config.yaml
d_shared_expert: 128
balance_loss: 0.000668
init: "uniform"
beta1: 0.95
batch_tokens: 131072
Below are experts of layer 5 (counted from 0) of a mixture-of-experts language model. Rows are named router (the router's row for the expert), gate (a neuron's input weights, with its number), up (a neuron's input weights, with its number) and show model dimensions 256-319. Each number is 50 + 12 x the weight over its row's rms, rounded and kept within 0 to 99.
Before each expert's rows: a language model's description of what the expert responds to. This comes from a sample of Wikipedia text that the model never trained on.

# expert 23
Description: Single capitals and uppercase fragments inside codes and acronyms, such as the U of VU, EET, country codes like KUW.
router:41 66 38 55 62 59 54 46 59 52 67 46 55 58 42 43 41 53 46 55 65 30 43 37 57 52 56 35 40 38 64 37 60 39 61 55 61 55 49 47 46 61 65 59 21 43 51 61 62 57 37 52 57 78 58 66 51 20 39 63 56 55 51 35
gate0:53 41 50 58 54 49 48 61 36 65 44 55 49 54 38 68 46 54 57 35 33 40 63 47 36 58 37 41 50 44 50 56 68 59 57 57 71 56 40 60 42 80 70 59 47 38 57 61 61 47 43 68 53 52 64 53 50 34 48 50 50 55 64 47
up0:51 77 67 74 59 53 60 64 45 43 54 32 47 40 49 40 49 43 59 58 43 62 78 50 41 32 82 29 57 58 88 60 50 48 56 30 52 67 61 48 66 59 47 32 45 51 43 47 43 52 56 57 57 61 67 41 53 87 42 42 45 45 53 39
gate1:40 41 45 39 63 45 50 55 42 53 63 31 53 41 49 40 49 53 42 36 60 44 48 24 69 45 48 56 61 61 44 40 50 73 58 63 66 30 51 64 58 35 63 43 61 51 31 35 48 57 45 68 45 57 36 71 55 48 23 68 57 40 54 48
up1:30 58 45 33 62 36 49 42 59 42 59 31 59 45 46 34 29 45 71 45 58 43 41 47 52 30 49 59 58 53 57 39 53 54 51 60 57 52 44 49 52 36 49 67 58 36 47 41 64 62 50 49 36 62 53 23 53 39 31 46 39 32 49 47
gate2:39 48 67 48 65 38 39 56 61 41 56 33 59 82 41 41 47 62 57 69 53 55 32 71 56 34 61 39 36 46 58 50 46 50 47 59 62 61 54 54 51 42 59 46 56 68 53 48 51 57 45 44 66 69 53 55 47 56 49 63 54 46 44 38
up2:50 43 59 48 39 44 61 45 66 55 17 47 60 64 44 48 37 82 44 63 59 64 52 59 63 42 61 36 38 58 36 43 52 54 43 47 48 73 60 49 51 26 53 56 37 40 41 47 62 44 51 34 83 56 53 44 47 43 49 59 79 54 39 53
gate3:50 71 34 32 62 39 64 39 51 48 52 31 58 60 55 41 54 43 28 43 59 49 56 57 41 64 57 52 28 49 66 72 55 48 49 39 44 41 58 58 49 35 44 63 49 61 51 52 30 41 46 48 54 56 46 48 63 40 61 58 61 39 42 35
up3:37 64 61 55 66 31 69 54 47 29 46 66 72 60 45 51 63 56 52 60 42 43 65 46 34 61 54 40 53 56 35 48 71 49 35 36 50 53 25 49 62 53 49 21 43 66 43 50 59 53 47 42 27 48 58 52 64 41 58 39 26 19 63 39
gate4:52 51 39 81 32 36 46 29 60 41 67 57 53 50 41 67 39 61 30 38 67 51 51 54 34 45 56 43 46 51 44 59 49 32 51 43 28 43 54 53 42 47 58 53 52 37 58 67 33 34 72 69 57 54 37 50 49 49 43 61 25 57 61 39
up4:54 61 28 45 36 51 77 68 45 53 59 71 73 56 28 40 55 46 66 64 40 44 43 58 47 50 37 50 66 53 51 51 62 51 46 34 45 63 42 40 60 82 50 51 45 59 56 52 72 48 43 39 57 17 66 51 46 33 48 44 40 44 56 46
gate5:38 64 43 33 51 42 54 60 55 50 32 64 48 69 60 67 47 57 70 50 46 57 18 53 37 39 48 47 37 58 63 53 56 40 29 42 39 53 39 53 59 43 69 33 56 57 56 33 61 41 47 27 51 38 37 15 43 49 30 76 56 45 64 57
up5:61 65 64 47 67 79 63 52 65 53 40 63 52 46 52 39 43 73 41 49 63 68 50 48 50 43 52 34 43 48 40 39 44 35 51 39 38 38 37 27 61 23 54 53 44 40 53 29 48 51 25 43 39 27 67 37 59 27 40 25 59 41 55 50
gate6:28 63 66 52 64 61 53 41 40 22 64 42 41 57 72 45 55 58 35 49 55 61 41 47 29 41 59 50 63 30 66 53 53 49 57 59 40 42 49 60 65 46 50 78 50 62 40 41 54 43 50 55 48 47 57 50 58 23 48 60 39 55 54 48
up6:68 50 63 49 53 50 59 45 51 44 36 47 47 54 51 74 53 42 55 55 41 51 73 51 65 57 63 44 62 42 74 46 48 45 49 51 53 49 62 60 40 50 61 37 61 54 47 49 55 63 36 25 35 58 39 38 55 42 64 38 52 52 36 64
gate7:42 38 51 34 42 32 51 47 64 37 60 39 41 60 63 54 26 57 71 50 60 55 57 50 55 33 64 23 43 33 69 38 51 21 55 59 58 42 57 37 88 43 52 75 16 63 58 47 63 40 52 48 66 62 34 43 53 52 54 36 67 33 55 50
up7:38 49 60 40 41 35 58 24 45 50 46 73 40 47 59 58 51 71 66 58 54 53 58 73 62 63 66 49 47 42 44 35 50 40 58 56 52 38 51 27 60 43 54 48 49 45 34 44 59 37 32 62 27 41 44 56 71 44 54 49 46 40 57 42
gate8:37 58 60 40 39 47 58 69 56 66 50 56 58 41 46 49 42 48 50 82 50 50 17 59 65 66 42 40 57 32 37 65 34 47 60 48 40 41 65 29 62 48 53 51 58 61 41 61 55 33 36 46 44 55 62 74 26 59 41 62 37 70 33 44
up8:46 61 60 51 51 59 59 36 46 39 48 52 53 57 37 59 44 51 35 40 44 57 47 42 43 68 54 73 57 69 55 64 36 55 25 41 67 49 33 68 63 39 60 50 12 44 56 62 42 68 52 31 39 48 60 35 61 36 47 55 51 44 59 72
gate9:53 70 42 43 63 60 45 44 65 54 70 63 49 46 37 46 43 58 24 49 62 45 55 58 43 48 55 47 30 41 57 60 40 55 33 45 35 49 45 53 60 45 63 40 45 63 47 38 36 27 60 40 62 40 33 31 46 31 43 54 55 52 65 48
up9:66 52 38 48 51 48 55 48 56 36 55 63 76 47 46 54 44 71 40 59 52 32 41 40 51 44 42 53 34 43 48 68 62 39 36 43 67 57 58 43 63 44 53 43 53 85 37 30 26 33 64 43 58 38 60 28 35 25 55 70 58 50 57 39
gate10:39 58 50 40 50 44 23 58 67 39 36 36 59 65 56 67 70 35 59 52 58 52 70 30 61 49 56 52 42 27 52 36 67 58 47 70 49 49 57 28 55 58 55 58 62 46 49 47 54 59 28 29 55 62 52 52 59 43 39 56 63 67 83 44
up10:55 48 46 47 33 32 35 43 68 57 43 30 71 66 59 48 39 52 51 42 50 51 71 43 58 50 44 35 38 42 58 49 39 38 40 52 86 41 44 38 53 61 40 71 61 40 60 47 50 45 39 49 51 51 72 54 80 37 59 62 58 47 66 54
gate11:44 57 48 54 52 52 47 39 55 20 35 62 59 61 50 64 41 57 62 36 54 42 45 32 47 63 48 62 60 76 45 46 53 20 54 54 52 61 60 57 38 44 52 42 63 78 47 49 42 56 47 58 50 45 62 68 63 16 58 35 53 31 61 25
up11:51 64 71 36 39 40 70 50 47 44 56 37 43 38 49 24 54 59 41 57 60 57 52 38 51 46 57 39 62 62 32 73 61 46 32 45 52 62 45 56 52 15 54 34 65 64 41 35 71 40 58 35 62 11 61 45 42 50 71 40 67 71 69 27
gate12:48 64 57 63 50 72 54 58 46 67 54 55 34 53 36 57 65 57 34 58 40 36 68 39 46 52 52 61 64 34 61 73 43 68 39 44 66 66 45 60 54 37 54 45 36 78 41 38 74 80 40 51 64 39 60 46 62 44 53 28 77 62 40 46
up12:68 41 66 57 43 43 65 62 41 42 29 73 57 35 46 34 40 32 65 32 50 42 40 46 50 56 44 15 57 39 60 41 46 35 62 49 31 56 53 40 44 41 36 50 54 57 62 55 51 35 47 55 37 42 45 43 48 70 36 46 57 50 65 42
gate13:45 71 48 68 64 42 50 26 38 38 36 38 51 62 52 50 50 44 66 56 46 45 49 53 85 60 63 68 50 53 46 62 48 64 46 45 57 54 70 53 41 61 54 64 30 47 48 38 77 50 36 46 62 70 48 65 52 54 35 47 40 50 47 55
up13:59 53 41 51 58 41 50 43 37 34 30 41 61 66 72 34 57 60 56 66 59 21 47 42 54 48 60 64 55 40 53 67 30 45 35 46 49 52 42 54 47 30 59 66 45 39 69 50 61 50 43 46 65 83 62 83 50 69 19 44 61 56 55 31
gate14:50 77 50 33 40 51 51 67 56 77 55 65 57 49 64 49 46 53 40 45 33 41 47 41 42 62 49 36 63 63 67 38 55 40 39 41 52 53 40 60 60 36 50 48 38 61 51 57 43 67 28 28 54 40 40 62 35 31 47 54 55 48 50 66
up14:51 27 79 55 36 49 48 39 45 46 56 45 56 40 46 38 20 55 46 67 48 37 44 56 40 42 43 48 49 50 66 70 50 62 55 54 53 48 45 50 63 50 62 61 57 24 69 61 46 43 69 57 73 45 40 51 57 51 68 54 32 39 42 31
gate15:50 42 47 54 43 43 36 55 42 59 49 38 52 66 55 50 50 44 41 44 39 27 56 58 53 39 50 52 56 45 32 76 58 47 47 59 51 41 39 59 54 62 43 45 46 48 48 38 24 50 45 48 44 55 52 52 52 47 64 66 26 56 39 48
up15:57 37 45 46 45 54 50 39 61 49 34 48 71 54 37 50 23 58 23 45 41 35 41 59 41 51 54 40 49 67 29 56 45 29 55 54 65 49 55 57 35 56 56 45 68 69 47 53 30 65 50 34 49 36 36 37 48 67 61 68 40 46 53 58
gate16:43 72 57 74 49 59 35 61 54 38 49 55 50 52 50 53 57 46 40 52 66 44 53 44 65 38 60 52 59 59 48 46 46 46 43 58 39 48 57 65 41 54 64 48 49 45 65 46 67 24 56 42 62 70 68 72 38 33 65 69 50 40 43 68
up16:44 59 29 48 33 48 51 83 64 49 60 54 84 53 68 41 47 54 48 59 39 66 20 41 51 73 62 68 42 63 51 40 19 45 54 50 37 83 41 56 39 40 48 38 65 61 47 49 50 45 38 54 61 52 71 66 51 60 56 59 50 46 45 37

# expert 14
Description: The word to after verbs or directions, plus award, election, vote and round terms in results tables and lists.
router:45 81 30 58 27 75 65 58 39 54 70 44 54 34 48 54 72 70 50 49 49 36 34 70 61 59 34 35 60 57 37 39 48 54 49 57 57 66 39 29 35 35 38 59 61 49 53 60 46 56 32 42 40 54 48 51 40 44 55 53 44 59 48 64
gate0:46 61 16 63 36 59 48 43 42 57 58 47 52 23 65 51 48 59 67 44 62 60 49 40 55 54 49 55 78 44 46 51 58 55 47 34 53 58 48 58 41 58 65 49 61 45 45 43 44 57 41 63 26 47 62 39 22 57 51 55 64 67 51 41
up0:51 53 63 33 62 50 40 70 58 42 49 52 36 61 56 52 62 67 44 42 48 57 50 63 56 47 56 37 27 76 42 51 50 41 51 55 58 43 53 37 77 28 50 66 35 54 68 34 50 53 52 62 63 58 57 45 59 48 52 43 60 48 48 60
gate1:45 51 47 58 53 44 46 62 36 71 55 58 49 43 55 59 66 47 60 67 52 62 47 55 46 33 47 46 54 35 48 62 50 48 56 53 46 66 50 41 49 50 21 55 33 68 55 34 43 50 41 38 65 78 66 66 49 32 50 64 26 49 60 68
up1:47 38 49 55 45 50 48 48 52 60 48 36 39 51 41 65 45 39 58 62 62 57 52 44 62 26 25 44 63 78 48 68 59 53 49 33 52 74 60 25 55 57 51 67 56 69 39 34 50 44 39 50 55 56 62 39 65 49 39 70 60 62 64 55
gate2:28 42 59 45 34 60 59 50 41 53 65 41 30 65 44 68 70 60 12 23 52 43 59 73 36 53 62 48 64 41 59 42 59 70 39 30 73 42 41 58 53 40 69 46 33 42 51 59 76 57 46 58 57 46 32 41 38 50 40 41 64 66 69 65
up2:59 60 57 49 47 56 54 57 33 50 49 35 51 48 71 56 38 55 50 63 53 60 63 68 49 46 48 56 33 52 48 67 44 48 55 45 46 56 49 65 50 35 20 56 43 39 62 31 42 72 19 56 73 49 49 51 92 41 46 65 53 53 50 65
gate3:57 60 56 32 51 42 48 54 44 77 73 46 62 59 51 21 46 48 63 56 51 44 24 39 45 45 43 44 53 28 60 30 48 40 75 50 48 50 46 39 37 59 41 63 63 67 40 55 57 73 54 55 51 48 34 57 54 41 45 36 60 42 88 63
up3:50 42 60 51 45 53 58 44 59 49 44 48 44 26 65 43 29 53 36 36 46 53 41 38 47 66 43 52 62 41 47 65 45 41 58 62 49 58 46 53 28 54 36 52 41 46 22 44 55 74 51 39 50 62 42 58 62 51 40 27 59 60 68 52
gate4:56 48 57 47 38 61 62 44 43 64 34 62 54 59 39 25 34 62 52 48 40 56 37 64 42 40 46 52 50 48 50 41 37 67 48 58 50 59 57 61 47 38 60 48 39 56 58 70 48 57 38 48 38 46 73 49 59 34 49 50 31 47 50 40
up4:54 27 43 48 67 53 42 50 44 51 56 58 10 44 52 61 74 24 51 50 45 51 44 45 57 40 56 52 59 58 41 24 42 36 27 47 23 47 26 39 35 43 60 37 25 55 55 30 66 81 64 39 35 33 49 49 32 50 75 50 22 37 66 61
gate5:49 55 62 51 60 42 60 59 42 38 53 47 57 33 55 51 56 51 26 48 68 69 42 37 39 57 48 46 30 43 19 57 41 52 56 29 52 37 67 45 51 38 34 40 50 63 52 43 50 56 40 47 45 41 49 52 61 50 39 39 37 57 51 53
up5:69 42 49 46 56 29 50 38 52 61 43 43 43 39 54 54 27 31 52 55 28 33 49 64 40 42 43 28 35 56 52 53 58 37 52 59 61 52 56 54 19 63 63 46 61 31 59 55 56 52 48 70 44 52 63 36 52 46 65 63 65 55 60 65
gate6:45 66 55 49 29 58 41 39 44 67 53 47 52 55 58 51 66 34 45 59 48 54 48 48 57 40 34 56 54 39 44 45 47 62 51 62 71 55 26 37 46 52 52 50 53 42 52 47 52 39 64 64 57 59 59 48 50 59 38 52 63 48 52 48
up6:66 52 56 40 49 39 67 26 40 51 68 43 38 20 25 39 46 38 64 51 43 31 38 32 50 45 31 52 62 44 51 45 41 46 57 55 49 56 40 46 48 53 57 43 46 36 39 45 52 39 58 59 29 52 58 55 41 47 44 36 45 59 62 69
gate7:38 55 34 48 45 48 36 40 40 36 58 43 46 45 50 49 73 51 49 67 53 42 56 45 61 38 72 56 65 62 18 49 48 45 69 50 45 54 22 46 61 58 63 69 32 55 45 58 46 44 31 47 44 44 72 22 40 41 39 48 55 48 45 49
up7:63 69 57 54 36 41 18 65 40 40 55 58 55 48 43 64 42 56 76 46 44 35 60 39 54 21 38 67 60 60 46 34 41 49 39 49 45 42 40 53 54 52 45 42 39 45 53 66 65 40 36 46 60 55 50 66 45 32 45 55 44 69 62 52
gate8:40 53 44 49 47 65 58 59 52 39 50 62 58 31 65 59 59 54 32 55 35 51 57 58 24 52 47 62 44 52 46 65 56 31 40 38 49 66 46 50 70 70 28 43 36 37 37 74 48 61 34 63 21 47 46 59 53 48 45 47 41 49 40 54
up8:56 77 60 47 46 67 33 47 75 52 55 39 38 47 46 49 38 41 72 65 57 49 47 36 59 43 50 30 60 38 56 51 57 51 53 40 28 37 40 45 80 50 56 52 64 62 20 35 41 62 60 47 53 56 52 58 44 44 60 67 55 57 42 57
gate9:41 57 35 40 40 60 21 51 42 57 60 42 53 49 42 51 62 39 59 44 50 33 32 69 56 51 50 36 57 48 37 37 38 67 75 35 55 56 57 43 33 64 48 42 24 78 36 44 30 79 54 55 57 42 51 37 47 87 67 43 39 54 69 38
up9:64 46 40 56 46 47 62 37 56 51 37 58 59 43 48 49 54 53 41 64 46 56 53 61 53 73 37 66 67 40 45 60 49 26 35 48 54 32 57 46 59 40 54 61 77 33 41 45 69 37 57 57 57 53 54 52 42 06 33 73 62 63 33 54
gate10:33 41 45 40 48 52 44 55 81 66 41 63 37 64 54 41 41 55 49 41 45 48 41 43 52 37 36 22 33 65 36 40 57 68 58 30 41 60 42 41 55 44 43 68 56 30 85 49 57 40 22 42 57 54 47 39 59 47 41 51 30 44 38 64
up10:58 48 35 47 54 48 48 46 38 67 59 36 36 50 44 47 59 37 69 65 58 33 53 68 74 43 48 59 35 41 53 43 66 37 32 29 59 57 49 34 42 54 40 27 38 63 37 57 61 63 51 36 55 53 41 49 48 36 51 47 43 67 44 50
gate11:51 61 60 58 26 25 56 45 37 54 62 32 45 48 46 74 64 22 24 76 49 21 52 64 43 55 43 59 54 50 64 58 38 55 69 44 48 57 32 48 41 51 62 53 31 40 70 65 54 51 54 65 62 60 38 55 26 59 56 52 62 48 45 37
up11:33 54 31 53 76 44 65 68 44 48 53 24 50 53 70 35 70 50 53 27 57 66 43 78 50 48 31 41 57 53 54 71 36 67 49 45 51 53 36 49 60 44 49 52 51 49 57 29 36 49 50 53 41 43 45 51 48 43 57 44 49 34 56 43
gate12:41 63 50 55 38 58 35 50 45 35 38 54 46 54 55 69 50 68 52 32 60 56 51 45 63 61 67 49 36 28 55 48 55 49 44 69 66 51 57 48 24 47 29 58 46 60 48 93 65 45 40 54 56 49 52 54 43 60 53 66 57 46 66 36
up12:67 42 49 38 29 46 26 61 35 36 39 53 35 45 26 51 34 62 43 53 47 48 62 14 29 47 49 38 52 48 71 45 53 70 58 37 74 62 36 32 46 70 35 46 52 56 36 57 36 52 53 51 52 51 60 35 46 27 53 61 22 56 47 64
gate13:51 40 51 40 23 67 53 65 40 24 49 33 25 52 52 42 23 54 53 43 51 46 40 64 53 48 34 37 63 46 44 33 49 64 65 49 50 62 20 29 48 43 59 57 50 52 46 52 60 41 47 45 50 43 61 83 37 34 72 67 67 40 41 48
up13:52 61 47 34 46 44 59 25 30 74 56 71 64 23 44 49 43 39 49 50 49 51 60 35 45 62 67 41 39 40 63 60 50 36 41 41 72 73 56 44 46 50 32 14 57 41 26 32 49 32 66 46 14 42 29 57 56 68 60 35 51 56 39 38
gate14:60 38 58 21 51 46 28 54 48 52 61 53 40 47 51 64 34 53 82 47 69 33 60 52 52 45 41 46 47 51 47 58 42 39 51 63 46 78 35 48 56 40 52 60 55 37 63 61 85 45 25 31 58 63 47 49 50 44 62 59 42 52 47 60
up14:47 57 47 28 60 47 37 52 39 54 51 56 36 54 45 52 51 52 58 58 46 48 63 54 70 55 50 61 36 63 56 77 44 59 44 66 52 57 38 47 57 36 47 62 42 41 73 68 51 57 58 43 79 30 47 54 63 52 47 55 55 44 41 49
gate15:57 62 52 64 49 40 38 45 43 50 54 54 48 37 51 40 46 48 50 49 53 46 58 40 67 42 54 48 56 44 60 21 54 35 24 50 46 15 42 39 38 45 53 42 77 53 72 47 59 47 53 42 27 38 43 46 65 50 77 68 63 58 66 51
up15:44 62 39 80 50 37 74 50 28 34 53 48 38 36 40 64 45 54 60 43 54 38 48 25 52 54 34 35 48 36 40 40 48 44 40 48 42 40 48 47 40 39 56 59 55 53 78 52 73 48 43 52 35 41 64 37 48 64 43 74 37 58 40 44
gate16:54 64 56 55 28 58 52 43 45 45 39 46 41 61 53 58 44 67 41 62 42 51 69 37 53 66 38 50 35 55 22 28 53 26 62 50 63 52 76 56 35 26 46 59 27 41 42 51 40 63 43 54 45 59 58 41 59 35 60 45 44 44 68 43
up16:36 38 55 39 61 51 61 44 47 48 36 63 54 37 49 58 57 70 72 68 50 46 07 54 52 66 37 53 60 54 45 55 52 51 62 55 21 59 27 54 66 66 35 64 50 63 50 32 56 74 40 28 62 53 45 59 76 62 47 55 64 48 47 59

# expert 27
Description: Month names in dates such as 21 June 1737 or born February 5, and opening parentheses before values like (aged 29).
router:45 55 63 63 54 70 38 46 51 44 74 40 62 60 62 54 41 57 43 53 28 47 65 44 42 27 45 65 52 56 50 32 61 37 46 56 33 36 61 41 61 53 52 71 41 74 60 56 34 51 53 39 56 70 56 59 44 36 58 51 61 52 78 46
gate0:59 61 28 53 54 57 53 62 59 35 75 54 37 59 55 50 44 56 54 61 49 44 66 36 36 35 33 60 37 27 67 46 64 38 44 58 36 52 40 36 38 47 59 65 46 34 70 37 56 45 68 45 38 56 51 56 50 56 47 68 53 49 32 68
up0:39 53 44 38 64 63 60 33 63 61 53 63 60 42 60 44 43 38 60 38 15 39 45 55 38 47 43 56 57 54 51 61 53 67 73 38 60 30 55 47 45 56 56 70 30 48 47 51 60 48 65 55 56 61 50 37 29 56 60 52 47 42 53 40
gate1:55 51 34 40 64 46 47 58 58 62 61 54 42 54 44 56 48 45 46 55 41 56 40 44 58 30 72 59 33 42 57 72 53 46 39 45 33 41 55 46 60 80 57 53 42 51 37 29 33 63 57 50 59 50 50 31 50 26 39 42 55 47 50 64
up1:63 51 48 26 43 61 38 50 41 46 27 62 47 35 53 45 71 61 14 52 64 22 39 56 48 65 59 48 44 51 51 64 57 47 54 50 45 70 61 48 48 68 55 49 53 30 63 20 49 27 56 65 51 57 67 56 68 67 43 44 44 42 41 53
gate2:42 47 37 43 52 53 45 52 36 28 66 40 47 39 59 48 41 55 55 48 45 52 60 65 46 55 27 45 58 60 57 57 54 61 64 54 40 57 47 40 60 42 65 69 65 35 34 44 48 44 49 90 46 63 60 55 41 56 81 57 39 61 58 59
up2:46 49 33 43 58 52 53 44 44 41 39 25 52 58 46 37 56 64 31 50 35 60 44 53 35 70 55 48 50 55 54 63 51 36 46 59 33 61 44 53 59 60 58 53 52 58 53 36 55 25 53 43 45 65 53 69 49 52 42 38 42 44 61 56
gate3:35 46 43 58 37 52 44 44 35 36 66 38 57 51 40 37 55 60 53 41 40 47 60 39 56 41 69 61 43 43 31 61 43 39 32 55 50 11 46 35 65 60 53 44 70 76 50 55 57 51 57 40 44 69 21 59 59 41 40 51 65 65 36 55
up3:45 55 56 52 60 34 53 59 32 38 36 37 52 56 69 54 70 49 57 43 54 48 36 50 55 70 57 62 32 64 58 63 63 38 31 76 71 29 43 37 43 48 71 38 43 44 31 65 70 56 42 53 23 41 48 43 58 46 47 59 33 44 32 36
gate4:71 36 39 45 83 53 42 66 41 53 63 38 56 50 53 30 43 57 52 72 49 51 55 48 52 48 38 46 43 58 48 40 78 52 49 58 45 31 63 35 48 65 70 42 46 61 49 68 56 67 61 55 63 30 58 34 40 61 51 50 60 79 52 48
up4:36 59 50 42 56 32 61 48 74 56 67 52 39 56 46 48 59 46 45 38 66 37 43 55 38 47 50 46 44 40 62 53 25 48 52 49 55 58 35 47 37 51 47 86 62 73 54 37 47 52 43 42 39 46 53 53 64 51 41 62 58 42 48 55
gate5:34 40 44 38 36 52 52 51 40 68 50 46 69 61 44 45 39 53 43 40 56 56 47 33 60 53 58 37 45 81 65 45 48 51 50 55 73 62 40 62 58 45 42 48 40 32 55 48 57 35 34 50 64 79 37 22 71 46 47 37 28 53 42 55
up5:48 28 49 60 63 53 41 53 65 80 38 40 48 52 32 57 60 60 56 20 55 46 55 56 56 48 46 36 52 49 60 48 72 69 47 59 63 37 46 56 40 39 34 44 39 58 53 68 46 56 29 66 39 35 33 53 46 73 74 45 53 43 43 53
gate6:40 50 51 58 47 47 35 44 53 35 52 42 51 65 61 22 62 50 67 56 61 57 52 49 54 47 49 39 49 46 34 32 56 55 67 47 44 48 39 54 70 45 41 63 54 43 52 69 55 61 38 44 57 46 79 65 67 67 46 40 46 35 60 45
up6:64 40 72 45 46 56 54 43 59 43 60 55 54 35 44 49 67 48 28 42 46 45 51 35 54 38 44 22 54 40 79 43 42 51 61 64 31 48 57 34 52 53 35 58 43 50 52 62 55 56 55 41 54 32 48 61 40 52 50 58 73 70 59 62
gate7:52 47 38 47 60 48 49 40 70 75 43 34 32 53 88 40 48 48 23 44 54 54 56 71 48 38 48 60 59 64 64 46 49 65 36 52 55 48 55 47 55 31 28 38 56 43 24 60 32 43 36 28 51 77 47 36 72 63 45 49 47 50 54 48
up7:49 58 66 54 61 67 26 38 36 55 68 37 31 59 72 43 47 35 36 43 51 49 33 71 60 50 59 41 33 37 70 43 54 35 51 56 67 79 44 32 57 48 48 36 72 58 50 80 40 36 45 28 45 62 55 49 60 55 72 52 40 57 44 55
gate8:59 49 40 51 63 37 35 44 53 65 53 66 60 33 46 45 50 39 39 41 45 62 56 40 36 59 76 38 43 63 60 40 55 60 51 64 52 49 31 74 48 77 25 71 40 82 53 47 46 74 56 31 56 56 45 49 50 39 49 62 54 53 65 49
up8:60 63 41 43 45 50 42 57 37 51 52 77 44 42 42 21 59 31 38 50 59 62 47 70 18 51 61 49 55 56 62 43 65 56 65 53 53 30 43 62 53 52 42 77 56 53 53 41 49 77 57 39 42 78 48 47 42 52 46 60 74 43 49 57
gate9:18 82 54 65 48 45 21 52 48 58 41 65 33 53 54 71 68 52 41 53 55 68 37 52 66 33 59 48 48 52 37 60 48 65 27 67 42 57 63 56 67 39 63 50 64 52 35 50 51 56 44 29 32 47 57 72 56 55 47 41 40 37 59 46
up9:50 48 39 47 42 58 58 54 59 48 63 69 62 63 62 52 48 27 25 40 50 59 17 63 60 39 69 51 40 37 67 47 54 30 54 61 48 23 51 46 56 71 44 58 49 44 59 44 66 60 39 60 48 47 45 52 39 59 59 44 49 72 41 33
gate10:51 51 55 35 43 53 56 45 30 34 71 58 61 57 45 57 50 36 42 49 36 31 69 46 32 52 55 53 71 34 46 62 54 49 19 44 62 62 39 49 56 38 50 34 54 68 27 40 39 55 52 45 37 64 65 51 56 29 59 58 54 49 48 53
up10:72 42 41 50 56 27 46 63 46 33 36 59 80 66 53 52 56 61 47 51 51 37 67 47 34 62 46 54 53 53 43 43 43 68 63 67 46 37 57 64 35 81 70 45 42 54 43 45 43 32 69 14 55 68 67 45 56 53 49 66 60 45 35 53
gate11:54 67 49 53 53 50 28 62 61 53 55 49 71 44 76 54 48 19 55 51 29 63 52 74 52 47 57 80 33 47 70 42 61 43 50 47 31 32 40 37 50 70 63 68 60 62 63 46 33 50 38 47 48 36 61 44 47 47 54 49 57 63 64 49
up11:52 58 51 51 50 47 51 58 67 31 55 40 72 38 56 56 33 36 50 46 42 65 65 52 40 35 39 62 33 57 58 30 56 45 65 49 45 40 49 57 49 70 49 47 56 43 67 43 33 48 36 44 61 41 55 44 69 51 59 41 43 46 44 55
gate12:53 46 58 41 39 56 32 66 53 86 56 56 25 41 33 52 52 49 44 22 34 45 65 53 38 44 63 50 72 51 73 66 51 35 46 44 53 26 41 58 66 60 56 37 34 58 48 69 54 57 58 62 52 42 53 52 65 35 58 51 57 19 55 33
up12:27 57 60 66 47 47 57 20 49 39 67 55 65 34 42 60 51 48 41 64 49 53 46 59 50 50 57 53 61 43 68 46 53 43 79 62 73 48 38 77 53 63 41 56 47 37 68 58 48 46 51 62 55 36 44 55 28 57 48 63 37 29 68 62
gate13:45 52 53 32 36 51 28 75 39 57 44 64 64 67 58 48 39 53 56 69 57 53 63 62 55 31 64 60 64 51 47 40 51 47 38 35 48 44 71 40 49 42 63 65 30 40 61 39 63 55 69 41 46 50 59 63 56 46 52 68 55 48 53 33
up13:58 44 49 38 64 58 47 29 40 73 37 50 44 50 52 47 35 72 68 38 56 47 43 37 68 56 29 34 68 44 36 36 52 54 63 19 53 66 69 51 83 59 38 48 34 37 44 46 50 45 49 38 61 56 63 50 52 57 81 41 53 45 36 59
gate14:46 49 49 61 60 70 37 49 61 34 49 45 63 63 69 75 49 61 29 40 41 63 24 44 43 72 49 27 34 52 48 61 58 45 57 25 54 47 51 50 67 52 63 39 55 42 58 47 48 39 37 51 36 50 38 40 50 48 69 64 33 63 53 43
up14:49 49 36 35 57 47 54 58 48 55 47 44 42 54 38 26 45 64 53 57 42 37 53 61 58 57 56 78 51 43 63 51 41 50 62 53 60 40 51 45 52 75 54 42 42 74 32 32 38 62 76 51 67 44 68 77 47 61 41 19 55 55 48 33
gate15:57 47 33 48 49 48 47 26 45 65 57 57 65 49 75 39 45 55 42 46 61 39 58 55 56 23 61 62 46 56 44 56 48 49 54 49 56 65 55 56 55 47 41 46 34 40 50 47 37 38 44 51 25 51 42 59 46 37 45 39 31 43 56 47
up15:41 46 63 43 55 58 51 57 35 54 56 48 28 62 58 50 41 39 71 35 61 50 54 50 41 50 40 48 57 51 40 34 59 60 70 18 42 42 54 25 26 75 41 55 67 28 56 57 43 36 31 46 52 43 61 56 53 33 55 59 41 24 63 81
gate16:46 36 39 46 68 48 43 49 43 45 88 63 53 30 60 44 43 49 67 57 42 66 38 59 66 33 52 61 57 72 57 40 55 64 53 35 52 56 26 43 72 52 58 50 54 50 42 72 44 45 43 33 49 45 49 31 53 52 49 50 29 47 72 50
up16:41 46 45 41 39 41 41 50 34 55 37 60 41 44 44 44 60 62 35 50 62 38 66 45 40 49 62 47 55 55 65 54 33 39 48 42 53 76 53 37 38 71 46 51 59 43 57 54 45 67 64 61 46 59 64 61 43 33 43 43 64 53 49 54